config.toml
num_hidden_layers = 13
hidden_size = 384
n_experts = 40
experts_per_token = 2
d_expert = 160
d_shared_expert = 128
hidden_act = "clamped_swiglu"
moe_layers = [1, 2, 3, 4, 5, 6, 7, 8, 9, 10, 11, 12]
n_empty_slots = 5
router_score = "softmax"
normalize_top_k = true
routed_scale = 1.41
balance_loss = 0.000573
balance_bias = true
shared_expert_gate = true
init_std_router = 0.011
lr_router = 0.0015
num_attention_heads = 3
num_key_value_heads = 1
head_dim = 128
vocab_size = 32768
norm = "layernorm"
norm_place = "pre"
norm_eps = 1e-05
positions = "rope"
rope_theta = 26900.0
rope_fraction = 0.25
qk_norm = false
attn_scale = 0.0884
tie_word_embeddings = false
parallel_block = false
init = "normal"
init_std_qkv = 0.0243
init_std_o = 0.00477
init_std_up = 0.0243
init_std_down = 0.00337
optimizer = "muon_variant"
learning_rate = 0.00954
lr_mult_o = 2.0
lr_head = 0.00766
max_grad_norm = 0.5
warmup_steps = 200
schedule = "wsd"
decay_fraction = 0.659
decay_shape = "linear"
final_lr_fraction = 0.0
batch_tokens = 131072
max_seq_len = 1024
doc_mask = true
train_tokens = 1285000000
max_steps = 9804
dataset = "wikipedia_en"
Below are experts of layer 8 (counted from 0) of a mixture-of-experts language model. Rows are named router (the router's row for the expert), gate (a neuron's input weights, with its number), up (a neuron's input weights, with its number), down (a neuron's output weights, with its number) and show model dimensions 256-383. Each number is 128 + 24 x the weight over its row's rms, rounded and kept within 0 to 255. Numbers have three digits each.
After each expert's rows: a language model's description of what the expert responds to. This comes from a sample of Wikipedia text that the model never trained on.

# expert 23
router:161138152150150137107091181117137150143149106131123155137120098124156101177172177163119107130146130113115080103117179128129126136123091095113095110143093143125121098154161067137144134118122150082118085092143117133116081123135147159104132138132110122154150086151146054102081152109092117144115101130133107133128141116104134112152115134147110096122104132176088105129117148138155123111111
gate3:165133110137165101106147100131113158096172125119105166123157124135141153102148130167148092083102146113138146136124120131152097101127141157113121115104138106103147129130139146103109126124169081146124164121149150111117132123115148082170140132124101129111160153128119093112140157132116118136123114128134172114107131050157142132123145117106094107082130126107143175108103176116112095106149
up3:153132132118162111128118139129149124129106129145137109141156108132119125125106112126109120105154071126137146152149117169194161146107139146127147139085125097123146108093150088156104142133100133140135106129125192140135092167124125120119089102166091112092132112152105136102102182109101115133138105103122100140150152111105141091156175101132104105137119135140138140114112136124147145136105
down3:111122148151161144116131127144137073090169133190162143114122113122105090124141110094129165144136131098131164109112141126138154161123135123135112122141113148132132118103137112103110167147110127150143125161118127126174173145142133101129126121171111140134096133116158110098096124107091117116150121112138133090146118144141158115105176118119126150150084157093101070134098117106111123159138
gate4:083149135148147119157069139115135148172125117150134155075183176113134145130088116103156112117107117106122133130153095124087107105135143096120138132132157123164112142085135109161173103116126123098130149149144116123118099085102167099107119137189084081170108154107122119147115147154125128096154090148135136088113128178179171158139127113126164135160108108113138108120116104094117127142120
up4:137129097138135074127109103146112129139085096162090156101102104108102167137156095127119160144113173161145120095138147097151175097103131084132157116137141117165138133124120139171101117075091107118186107135117110113128133114133143150119148119151088149119143097135119099155123117108122122118164118151098193122123107090143145146118109154127086152134149109143078144100136136078126105133091
down4:171129089139120150145150119120134124105176148056144115137131134168140085132093137130116130151083144150141093151084129143126148154132147131144130170135115092105133126113124100111136127052087124136123147138106126138128125151151172133130093110119155111158112115107099097120101136122120136170165152058137121181117129122088127137096104131138126157133093080121093105151094135177141120150117
gate5:099144102151131077186142127118146134142124118129102142090149189127101096183121143170090101142132139091136163160085142121125145133162120082148143112113119107115153120149129142065134130077119096089131100062136122148130122146152111115124086125119132132090125121093126089103143132137108109160141120114154118119116108159111095143146156180127132093089157117094113116159167150117117140151107
up5:125093124140127132118144152106110138133117118142108190155145132109115134142126147130128104104095102102108138085156087117144109131119175113139143111126167120146098129118163139142152156105164158129139142133139093148102154105100135125119162129151128148137105096142157143143126147144119145177152121103142178126073107090152088124104112118160065094162139109105095137108140059114150146102117
down5:090113166121147107095107116143161136122154136127146160072088173122102147123133163168135141162161131154123116110121098128133098159111083122095103106127106148108155144135188132101139142150114124150163123122134159195147099149142101109126106115133125126125142129123173123113128134141094107146137140137105158131098106136121108103185163147140134163135139118107122160127154132089121090142116
gate6:164100159125104139110118101139143141095114158128165158101102156138104131111137117152114062142116115117126147127096095123116116163104185111132085173131153109094130143089137130127148189113105099191112119147147125133132165103116119132085114167115165102137148161121199063155104136165146106090155111137145151144156093127135091124104146143094137129127114129118126155143107133123118149121147
up6:147089140133117142132126122090140146154100119120121160157132110108114149098118118148139106166118110149161117139136147142122179120118114104102188111100119079158136156106106156150115084107151086174128139075157112114174150167114112131146103099129076146128092162099071152100120138114132166161133101135127094119119110090104133110180127154136116131122120135100133124121116137146150108154101
down6:134135125118077129118129125082128117140123144111138106126176110105137176179143129126106102138171174121150130125121131104108114121120107135157107123113109151109141138127148147163118171142141092124117111111150154135127118151101041133137147107148103118126145100108148128082176107133107129157177099204122111129119084122099106066107157127116148117129198115157120178130130137118130107164121
gate7:134153111142154145146109137142174140153154133143103134125159139102130098119115134167131150154109136108138118127094144149130113126134125080161114113157129129154121116145119117128136145133082126155121104130133110118135085086098129090130146110129090101118123142128134082135127118102085119134142143171126127116099124128159146125127110082114098146124159154110110143151098202145161163108089
up7:141100127128110140093120136155137073087127109128130136116142133097145111098171107136128139098107153087163126126085107145174103146119144099145173100159101145139141135121136144126099163147141108156128162129136155103136158098160119111067130114133120108142134133113131113119143121141154134110126134111128159126108115125114163151138077145093088142138115131121126113106125140113112138179130
down7:152089156178125129093126182129122083153127116168154100142127117104109125132182148110101114157095122144162169124145132181111113098079140110117145130136125138107109148130099097132115140158121099119153142130118113103118132090126145150077136104148133122108056097173168128093152140155141206121119122101121150121105085100119136127130155082186114108102111089106152137090120118169103128088121
What it handles: Pipes and separator rows in the header lines of Wikipedia tables, such as No. | Title and |---|---|, plus double line breaks ending sections.

# expert 13
router:094159087108097113146140136142152134080092111207078091125100080111112149123128138123151145136130107128132109100108129122121117092134103087110134112158157102144134161124150126119148122098139156098109161126140110158191150139136135091122139145127117168130149122136113138134123112132124139131144129154144128102159113134155090158135130154076121130154153129090121145175110179142086151077098
gate3:108097072177108126149147103139092101125157113121109151145104116119091116118142102111125167153079140163112099147127159110111147119113106153114151140159142120154136128127144157107125161138066116084130112127186105128112130167158093103145074121137120120115166105129143113130120110107110158170100146141156140106091145100119130140152093131123135158143118128119128133178143158181118172144129
up3:104106111135128138127127145083119138124086139138136133151169108085095101112112146073193119163121125104150104150127121180133126117150141122144148144106132128122083116110086139109118132082134115109169133173119124166152155137125132115107153157106116131161119105121136126126121120146156154149112132156140151168128099115110133142118072133114160111101123102125130131140162154113130073119098
down3:133101130101113170134118127166135164069185088141136126165148121139140164132101114112160111127113133123106078132130119170142142133113175107116161154103091148137097136102139103134182095132127101107113151131120153100202092134129073124115147122154127152132157157166095132092147143092134192091140123090141068149139167123166100120153129154139120156143138099130138133144122115096156110115159
gate4:095178109150181121119140133194168126129116118133107119113111132125095126138150092128128119145129156103100120110127154090145105157114150128100133157165133192120102126156122121140104121174151129140107096152108162115108133106160125132120138156138125135136102138115132149100125136104093140162151122198128129152117108118139125128096159124109088132119158133146107107124131104116134162113093
up4:140099109144146120130101150171108175131138107087124176143102091115144119115095097155153083122122145167127109129122114120116143105124133143116152112169130067115128104119099115130168149142126146125081092153113110115098117130124150094153109167141097106124165129096094126163130088102094110103159171137138128109199100118124115115155175136152147135120151070144114115111120171103129158103111
down4:159123141159136108117086125098136131116157129089164156145139133104128111108076164105103080106143145159120107125134094167128099106064165158131122123185133149087163135160120152106124136100111069137137113139097109148115124156123106070096139137163152107139175153125162136146142114152146150128134153144158124122165071109124135120166109180163128121096151112138126124129125165096148138097179
gate5:132126109133163142106134114114135115138134123132122147120128145104148114132200127132151140130112126075091092085121157138144142107125148146190145154180128134119130111080120052114134131135115106136122150131121089109163143146095114102127124137147127132118132101167107088116125110094170117142088134142121161083129127097142130091117141158080138085109142136115111173117154142152136212101091
up5:117089120160131109124127106107108154113087115097141095156127111144135078155098146125100134102106091156149077184129187152098103126159104119130079127144148134117128131118138119073126090151122128104132155123111113139103088114132153141123089103111124148093135119147141112181171140117130153139144111117118073147129095145084128116131131137096096115082133103138139150140124121097152112112116
down5:091184120165127069107127128142128160131109112127126070108138114154138135116075134179131111136178158099145121102152095107148154154146127114143074118077095100158148125138163152135100103104114090109103124116128096132153105115173115144156174114122145141139116158120157163121146105140163104153115138128135093134122132132141101146122139147128096127150090091134126091145084097152127117110140
gate6:115183118128125125173113140167138129098096164168145125139112138089116145150126096153119140094119147140122126141104151131123164107121135142126155098146159122132110163129114118100108127152148076062110108145140173125131119141098129145202121126118109146099115128172148123143116139080140137098148149093173141136114104136120163124107101171116111103163114176162120109104061124151145119108097
up6:101080150135078115142117168152167152154177123106126153081110105173147133167113153123168109146090128167125134121140161092122085125123132158154070107138136098118107141138116120106136138140164140065106146126126072127083111124137109113127145145136111131144116090128152106135114128146129115175152112147119158142135114107137130097097152171162087136139142123121133138083113182140143123133130
down6:140104107135101130100141167098159113147087136102087104116148116178139088113160142094164130108147111137111137103118161150119085162132160147131105108102142104115130102122076093157115129123136187168139126117125121119113119139139136131102139137115146091129140133127135138111100191153122183147104085135123141154146173133144164111110101129159158136167191142092135128112172117128121114142098
gate7:140108142151133106125109124126155119130156110168112134111130124119115162101119146150112112150105132085146128132162171176120107121140110126141122134062130160102129127125126106128143108128152162143170108123110121112145161121152113142146125113122143103177099121155097134113118168137123131125132155118128114141105112103148133153103143156165147118140113185109148118138105159122124123133162
up7:129130135142126150115099152107116122131152131136103103126100127184186114151149123105179110138162135103134142123127150149163107154151132132150114141124136132154136110130105117105131167127121133109137153153116137111164126110129152133068114123115096116175131120139121156126138155119140115159076157104124110139145153101108118120132153147115122121137150109125095189105124157138156111158154
down7:162127113104148135133080114137090204158162150116136126181097117125166120124140108130153137130150117161122133100108139116133180158169146130156136144163121123134137072116112114089125138155158146110141129098185127137118127150135180122139137143164196084102143160137137116090153126155163097119127070141131088096107114075155131125106122124097130153124127108114107123096144109093147134147137
What it handles: Separators and linking words right before a person's name in lists, tables and credits, such as slashes, pipes, by, starring.

# expert 25
router:151104145110124128124081137103125128107117109049143142102117120105136158118150154098152142141147142132131094128147112127115143117151112138163143115144111116189067103149129135139104123124188096158147139145094126172151107146129097171138086168140093148146107108135099165143116138152111133139089172130157127120157150113127097134155154143154152141111108146171097087142125118112139055125121
gate3:150145136189088098149104044122160075122107125108145138131136112166114155144119130120129114144116153115146081148141142125097109121150084133121138123134110157126097128166113063145119127163188108108112145123116131128116099167178154127097136137116126177156108149108107154125137068145125155104122126143143169166155181162141121147138156088177160142113147084142140142094107122164164144131102
up3:127130181129107082112094130141110108145152108115158150174117124137134108163136165164144102104127124122141112159149107108176166156126162110119112105153120136120074121127085122101117131151076102118153123104122131116161135113098152093121151158106133085146079149075134088145111137132203122083152136121135144146127157170110152111135146109098124146138118130139131079173096140121147124085128
down3:162158106108135178158131107164105147114075192150129102125113123114107119144145110130101148097094123153135086178092139157112134129110134106128144139096137146156169109149125123168126131144104117149108142102111098132151168110120048168162118146141122155139124125145123128160123127088142128147129114114117108138168120093122114109100132138141110127126146136112126173138112106073129125139106
gate4:110122133175112159114127117112151153148151111140135132164106085146107129150103110181144169139117145108088151113155122182156150136125133125093092102172146088156105142099079124115101159137129128139113144120094127098101140088145129098108154116148171121175106153112137140127108113069145157133124146099114125084133152130140155133134129164145137143130112156117159119156131135122131120137130
up4:116137136117152112130118132196144138152156147093094140091126175117165123115121175131116151121136145106123123168098160151096124202110150119136089106092117132110155114154108175149104115125130155131118093093148111153123131136134192158154137121138128145102124156102140130121106108141128119117120116118161110118096098148080114086127149154137148159130129123140113101105098152138151130116150
down4:144106082142092099108111106143111140118119176146173089154155141148140096107132066102121089150136124137111147122146138113112103174153140142112174128114122149102135127141106153137127133090123070082110155122141112089141133147146142138115131133118148124117113114156134146122132165118128158167062137163135132109135103134100098143143114111100139128100134130091104123119136152153130169123119
gate5:106094100092160137182104104104126126150149123124084110123084129081159127103108115111146108117150154161143121115123132118135150125145109152130167087134142135174143105105089156099150113116099092134153154151126080130139123111149137145112127150130121132138116162154124137132142151129156083156148156117140114121077148142148158131082100107124098160152081174195119130118195209122107164151104
up5:149168134126103089124140119126090148116130108130140151143141125136109164091159172157063116110113159140090123140124110132117095161144139140114124128079152143113118117134136135162161135113112113133115109106161122117099135109121097137146069142131098086121109164105128136122122094162147141146099121174115103116136131091146080059156134131120162090116081184096145129126125136094123095120144
down5:147128123131152099144091124135083123132174147117155163119146126129174146169126125105082085131107129078151141146077071140134134088112181106103128142114146110126131160140163128104122137086160162141117109130114137100110163142138144098141143057121088160126124106144096124148116125117106116158132156135158128150130157132135176116113157081128156117136089100132137130105139106129111115164148
gate6:123126148161114185150135121115104165135134108131168073118098109100119128143132122127124078102136109155134145124109142166147130183132129118092079147103087139107168116105106145129096136130124061145163104148151124138110146111096122167129113127087133146151132146138158163112175103069136143152153137125127124146134099117126107128146109140144138132074108100066102097155098147106125093120127
up6:114140104134102128169085086165117171098143122126083117134099146117111107063135140090107071076140147120159137114174179141128086134133123119129088105142115154120105140117118094137144130087110115096125162151148147118147101168104129141134089126129198124097148127149140126092147121136117111133113142100148139123122101084158136144142133131126170116199122115133114197093151174150108129103088
down6:059161112114161113146165122108153117099136128096166169109168178104138113142162074159150129073117178117110091119136111156136118133158113123173083128114113085110106136150173106158107143156153160123162134126110094120145127146113134129125107126126155079149115148145162147127138148107116065151113102127111142124095149122165125115121090076110122101124070147096115133120135108127106161115176
gate7:139135181098123174156120152106124081166083151130097072149112140125109150114175138110098136121174107155153127136112094147128136127153098169147158115132095126146098101108124150158070189096126108139103113122132119106155171105152162116126081166101120129151121138121104137099093088155111125098139121112160124136121152135115154112123131101112109106082100123162117146133115148109117109144125
up7:089125106123128103109117121088133140122115135131158124114114132143192131079108131106108169127130158110087138096112155101126154115176135150138150112110162155147153131139157141159155092132107136104113092088125121170121092087159109178104153101178138138141131109125145178173113147136081155072161152160142105101134115125153126148171131108153134191107161085142084124137139131086114133162116
down7:133136118132120117120190145178076142120114134131137142112178119145156077099129120142156126076140122088126101129134174137142121117101135102136140120144129093140098150149179116131128132129101154152166138126122122107133115121097161117125124109137108168103150132130136138133087147104134103125072119122164130141118115095143119136097120084130115136134108156147166146150098111165153131085082
What it handles: First tokens of list items and table rows, such as leading dashes and pipes, Born, On, and pieces of species or title names.

# expert 39
router:160151123160170130116133175151095028167154145116136116127142142112119126142147107122151125094111129093119156139125125143144115121121119094111126124098112118116129115119048155101112118111152154125137124116111157126166167149164159117120161076153125150140082170073142145059098148112141117149151131142114125107135133086170103118100151096148149148116100155096158147094079105145162128119086
gate3:167110085109168155067116077110153094169115155130136086147117110130109131151175149135121080142114111155162119106164153133083130117134123140110141088153115148114151130138146098138153148128153137120158136129124142155067150136130089178124154124140126102134121117108116132125121112106125112121097132088121084132161134150117141162099143126194165125121134101125111127109100152151129156120056
up3:106132159125177153149103100133141137166122112126107139150156099154167123097096133155159110101151149084104075124124102147103119130101161138137079140098099110149123138088149102135159141089096161103145128121139113168111112124138154139116140136138108090117080142119172079150105168107106143125127105088158157110157119146126113134104124118160127088112148122138162094152109105061137120101140
down3:112125124109156141126105105124113160119099124147102157135140098114154161134151119178159140104150079149110121109168105134127132146143123154108132067123145132112137156132148158133093119109099133112094149088118104159134107127118099149125113089117130079152123087159115133136122100093126109131151131109127115129089108126144099102155134171151129079100119096148099131147114130143118091120110
gate4:157080107074184092139125147143133170173082126123119161132140161133186083133128120128155175141131163092139088148151134130151117155133102147128121099123140150119120114110160071119159107063131142124086101109093138123084128141154111126081113106148136117138129124133128117100130093118136106123107099155103116105118081149142125150147155098172146137103126061126141161156162126075135097094153
up4:110159160135148110095180140143161120145103138126139099138164138106149146093150152147179115130115085089139172177155091156116087142147138118145081122135080106152133169166109146129107121158097131156131085135149108155141101174113110137154117136132136118140105132091142117120117103139147120109118130123149147113128160111161082140092117141126125107084147126155088128094093151103158141165108
down4:111091144124110103134133077145101145107147126130162108129144121161158170094169123140111156089141106094117152107106117116125130127111114127135099120130111144133140129102157148097127148135139108097099178126156108167142089087123137140112087160073101138169141091109110124125139149120132091162146149125119126162140134121159130170117150123154139125153101132144122144118116158117139115133142
gate5:114109138155140122160074135082114116100112101079135136121101140104165164165089152126123125094157121092146152144184093125142171135115128095133138136180127085105162151109158146132130140145118076115128124175147105156108133153138129110099105112128127119102106107113140160145145082070117149143122125139149139137171120091122124117121098138145127151119135114116121118133124071093157112128132
up5:158144123129105121157111156121152136128156144115128131131109117157130149135126141133063118161140160127149100088122120115130134151108105137121115132106115087114100108151137168091111126169147161160123087157158119125096114152112104133138158143128087093126136119147135106118164123109138112148129124148139123133161133146186154143136095144135101068119101128111131130113123163138147106145137
down5:114102133097135117086157135131126134142135152180135121106154151122125077139151109168142146144160158134149112112121140131139142129127108095133114146113130116106159103123135132149141100110137160160117110089132120137141117133149122107134138104089144119162130159114154122120124092174170130124099098120117156107090129200140102120129065125081095158123128108111173141088162134160121144149167
gate6:112134116091138122136146141154119131133128115096135127117139132148115117136124114115137094108147075128135114160101132142119140168125128064105148128135129115094128141127151125165157066094147123138075103144098160128120134111121085149157132163157166136127070140147148125124124137137091166092103118096120104117135126132132124125135165089093128142129097168175150155158102176145144092113119
up6:105093124175133117102148098123136125110116126111107135118160140146120176152137151131119139154121127155108162129098134136107114157128091176150134137167150125143149084134139123190143145081097117118114167074141151124145145136121154108128149111128159133094169153103138141138109117086091078127151168153144116168133176150140116114198098116129156158138154115126128108115135100132122133130106
down6:149098155074127122121136157125144079079162144146126130120142142147145165107143163135125149170139139084114150176100130181104111095139126145155090120097121120151125129117142105097056167150113131103151116112144114121126087121101110124095154114129115168095115102134086176156157098132133113142118093089148124152147176146135120135109135147128129133115170127109130099086137135089104155149146
gate7:105130092147152123112152132178118103162058095137122119146128092113126108116110150120183142109115137125104105117110086082090095092138174136119086150141114116115125151110084149184090099100140120124116113126144120098153144143122153101136133134140126153123136136111127113113081118125108148116137126139135144166166132130160116141150142137133104150086130109107084149137075175118110172101125
up7:176162157155074119111138105128143150052107143118123152162119118109167110135150103156144176138097121108130123120143093131141091133139110144125085118098148113159096159139137116122114133098131120141164122133136160144115087142111082125092106164156151078114114117116116133047128174167141114174112148132138161128152129117149144136155136141154166144145127141160155174157099109111094118128100
down7:132105147117188142124104098114112146096162115081134078115181154118157117091132121106104134112120121101120142091101137122128196131091102128125123182195120155127099135165141126202145087121135102160142127087126085121080111117169157132126109134113154153138106116124139114097164138110137122138094153145193074095120156121135098078138178169120147106121150121125150119105146132101170120138133
What it handles: Pipes between cells in number-heavy tables of sports statistics and election results, plus semicolons, aged, Won and Nominated in entries.

# expert 17
router:109093139095113138086109133153124151111155112114114131132150122121188127123108123132106134125143156151117156131123140171128152163121138147141105138114123101165156161139154129096120160147171111137114146131122103159156126165083125130139125136147128130087121152131181095079156168143131111136092149156176144144096142080140102155157103141119136135113113093142103154117114147138138131094125
gate0:147159105155155118158130135133134155122107114146175097178104117183135142132071102146152143148151119109116112143107147104128151143122094083131103122170155101185133129140127099141140116099116119128107121144124129103114119130096139132136169147090085131104126147109098135117142139152168070127130159132168098132125124146166150114169115121116161125121081125132127159108095130084173172088135
up0:104154120125120101155118133124156151097085125139105104085110140092139137116172138113153111131142112108123096084128116150137119117137145132134137132132100123159147093116162113148173071100143091107164095131084103124127134146145122105126158136136146089138122144138165061142098120113106122089156114099134162161119172108157105112117172133116114208140135134133085132093086125137122107116141
down0:093050096130153112092108179130122161137134132152127131146159138165128119166077153079106101133132111140138128102140081097085143094110145142111129123144112109099105126148154159137127124055091139162128122080124101131135122100143092100094117154142163096141125120167159162122127075130115127151140143141142127128117110131107106115107126145109119118143122062147112144133147117136112081106141
gate1:161122130175065120144124153118171080153157126127144107156124152139116148124087155161141117090113129139121162082105111179120171089185119099088131158117149149168124098129076107112100129093141112123127137111110109116127112164068110142186097107116135161073115128151092130150121138117119132139135134121101096147193146172152131123127148169108119120138173110076139135112111147109110117124115
up1:125116145096173112152138154121112162110135096132118180123117129139132146156156129164120116126124108174105098138113164124106127123082061136151143089116155106147144136127159138108126129178147135109122113151145093148117142147087141137113146120127164130101133116092184149096148119126145182151150100108090124156085121096078133168117134121109131101129123156145131130140137171124118121118104
down1:121109133146142138115124164153173142121125108155141109093158155167151130114152145128138101140139147126105129131158129157161090193184157115110126101121119090136128120143134089120160130103103133175149118168137115113105085135139159110112124118103084070134113140130151164072134127084129149125112151139114119143077110126107173135119153115144121162128097113117149130140115089161145133071085
gate2:122077125139128113122065152098166094123105132125106163107130108166142100111127093111121122167149148119133181121123138120178130130113139113169103158149137136120131116140120171136162123115116123106119095099142117115142114189150148116128071124132151148135119121085128156121108145100159131115123120086150126171140098137142145142093113109110111160159157130113149139119147128161137127152124
up2:106111099112171115136143165092112146120123149107159132077086178102131131110165151113118120096130158096134137054167192094142093123116131098159132124080119094109121140105073148157133122165124099134132092158170127094160123139121126166156101118149141142133177103153142141121115115166140120140148121130118121124091117130177146101168105119144164143081128118092135087116151177095113179117106
down2:133112172140123151119117144100117093100166143133112114122118093126105135122143159079120124141124164123137162115096127136137132151126110140174075096118146161107151077114120097166103149155098134091127121124069141111142107091156095092083123133148106150180134155109117124110153106112106181109139148134187148099142178140117141102173126136124137132124177119126102133136149091130177087108114
gate3:134140143122160119108165142118148106137147125104158165107163127141124121132125102141147139109132112098148153130124156083090131172140137118101125110119124115168171115132112099157107116134149136110155140140134118100134118159129136159151149113153125056138156153085155111066139137111147146106108092182145179121108117128090114099122136122166185178093134125129095136119114147125139125127109
up3:187113144150108149124094089099136152129095135132142118111137109098061091126147111158106117170086090118157104117166119108115097087145104124134138152118098139135132086118138108161162129134134144115111171128143121127120166112146099150150169146166134120140103117097082117134120129112133143127110119104098134139141164098157130119160110128126112095122142162143139124131132110160130116100099
down3:144101144134121158111099161141115126132101111096143144116140122164145148139143130145113116115156098103126123109118155145110065134120099127131094135079066114073132146115139155139162149105115154103154134119114098143156130104067108134120136111162108138129111123056103146148174184169133102111120148126140177124137065147107115133106126104111123109113149124115171133121142105112104154143116
gate4:091146136142144069138126099098146113116143140174104149184108126126111101144113149158104118114151099138146076144121153117114110110173143108151127129127130134135122122163160111116153148129103095106115133097119111122087139149168098101137104142112135133107141118107151158132091097122169095158135129129195097139119132132132136119088110086129124124133173106118146090130125135118095155133139
up4:146189119141173095142118152137136111149113108122124153133165146162139131142104151122155101139147079158130109149110155101114128120148113095188177133103137138104160152075084136124121138107124098153154140119141157116152098137169118127134147134128106143166115134154163137169109106104150128147139170130124125122092120120143128144123113151101128161135169093154125136158117151123103167108134
down4:146161140148144107089134125125091119128113179137122135071127160123154160140084133100112196124193153105159136122141061104163129155139120157106117077096142147138107106089141143151090160126159127118084129120137119141118097147146123110147142087134115138112140166133179132114112128136145132131076166104158137153113124119113125156118157120148070112133110085127090101154118098127107135103134
What it handles: Colons, dashes and pipes after infobox field labels like Branch or Awards, plus institution words such as National, Supreme, University.

# expert 6
router:130112113136153145126128125130144128160140082131155101110167136120133113113162136087135117113128123148112118135143057140138102140118110155153120123181125125142157116134153129143090132128175129119165115130139128124173120169085153123145124136079131120114130114122107129164092127121046116195154137109121133153120127072135144139135095126154125138108137145107143120103083134106172117115068
gate2:136148095151147120125111103157129134086145142132152169115120146117110135130105122139138112137099119130114102140122167164119125175135115124148141108097148156143164121101115138144119131106156152109149098145126094098057194166117144117137099117113124102063108123144112131137113181070150129117118148162144138127140118106106106115141123115113136131123125099154161100127149117124142097128143
up2:110099138116122131122093085152125137118156083114155107133118152127132139118121120130062137138140101099125145171116151119104101111131112155145125092120160097162161114128126092132148127135128088132178122125131103090137151126095138073151149132160104117079159139108141109101168114101127162144116120138119139145151136121173147156168125190084156096130128112151154137125133105111120121099074
down2:136094154120101123133143167120123139152115108124155137175104150123116115102178162081134156149112123155142115141152122113120129122112173137110100149097146108100100134114087131141147137124133129140154140102136140123125153119101108167083136130130097170127126132140144162094165172127147151057136139135086111082113148123146114115113152135157141096153137148122118087129096082121093113118140
gate3:157144123130111144117175116177141083153159147150125145109135127135138095123126125111095103106146120164137124140144133077108115090081147115144126151154127142125094108097084116122153146109149096166171101110110125134099095154118168142167141098106115180138135129211126137101116126136141132134165106126131109064099143129129149153132093108095138153091138090104139089113112177193123135155113
up3:122166130110118102127136166114178150163142134101125109124177110127159149088095112107104120123143122105128119146130166123137117111145112123107164077162133155144149165127097193152124089092104156126114173101158166108122077139111146111145161122127141109126096149066166087099117124144102131123116118111087104166134149149158146126158110116158136086145101141141124084100150154160100082093127
down3:104119139114109110078134157129117168148122162095131137142138124142103104108146209114156183083139160125079108132140147073128138079125108122136109109158139154153115124130137134123148140128117129114100128116126101149093113130114089189119102189117192129112135135123127130102080140140122149161134100161166127191127104117120120089097113117165182151126139117108081183134100153161138091111113
gate4:116110129162160137139105098150169092124143107134093133160132148172104128151136133103169130151070150157139162117088059123160100151176112096137107141140113165143138124125113133130150121158151087151094115138118136167150119118152128109132121080143122068069128148104076149107082122116115105126135091155105127128137085128111147122149140101097152155117128113128132146121144124133152137120154
up4:129100164097181099149132171131134145154122163088127117091133158115144184127123129134126089141139150131136136126112126152121124167145097127177140182094105123145113138125160069130116101072099115144115103153159131133132116127172113142099107084165157099154140142120092150102103129175107124136102149138150173128127119142158151090151088168111079109080125129116080108139140167139153120146133
down4:118117152156125088117101122174138136148139155127165123105143117114149148109099136105132118105109143125094134181109139160135175116090127138130114113132120157132137150179130141124110097158124151110148118103098111096133134145106156129172153143089122139152122102106133118076110091116151109152136139129145140118172155113149111109157130129112147120091119136118112113120111178144151131160117
gate5:096113105214136174182165146124142108133166129122119108153121140092165145190127142101115119106147124108095148157142110128141112171156132061108178113129143132104186139118117137148093119140171104118083137146097143151160133106075111149145134131145144148101088102096125113106088126143065110135128139096127139129170136136122139098120143110117159152161120102142117139112137124128151102114141
up5:176127122117148124104135131129111158182120119125143117140117105109109116118127083128110109150128096124135165132142149165156128106104137101086139096082125127081108154152119157154129093118151101155118115113145115178093085113116115063110172122132130127133112193110144107143138145161180142113157174108162132136121158127164103137156140144138074075167116169143142150154133128149164153113143
down5:150151158122116179161069150118114145105097185134155119130140184148137143184123130097073116103109083171129147111152099153133131125117105115146114154141141132126147146167093171143114111083130107151105086110083097107133132120108154149146122155108112175122085156133130098142107122103157131148148135127137133137102119143098154122161121159127137137122101126101137155110109160123090163151125
gate6:137114116131108148125122144138129151117120136112164127135164153153193104117136138104132154140122130097117162069146105105135093124147108129052062080064113090126134149098084113116163127126125089116132107122115141136115113124170137115131080128114137130130137112115110112080137155141160136067116077153087099105134106107118136139095114127136110120135143122117106148118145140165115145143143
up6:149126099139189111138129113129141194121117134116123171170133099135143116157176146117136085150094124145128089113116140119077100157154135085168139102109159140138102114126052112120117144170099068091143147121153153138135103148129148127124149118091130117088115131125165164139156128132136169103124154122096122118141141138130100141117126180115129131128115153150148142114131111111148087134100
down6:167137101105100173114117129128098100113103130109119135090129090131155104112128149125110108165153163138145105119097104138125153102115137105132180132096124104126145101156145149113090161129104148156163131183134103146151153163140144168116174090134157129095079170119141110139116167162099138150135129117138138125124148081171123121119119127105114143088180099117159111148155113158158098142153
What it handles: Pipe separators between cells in wiki tables with results or dates, plus the opening == of section headings after blank lines.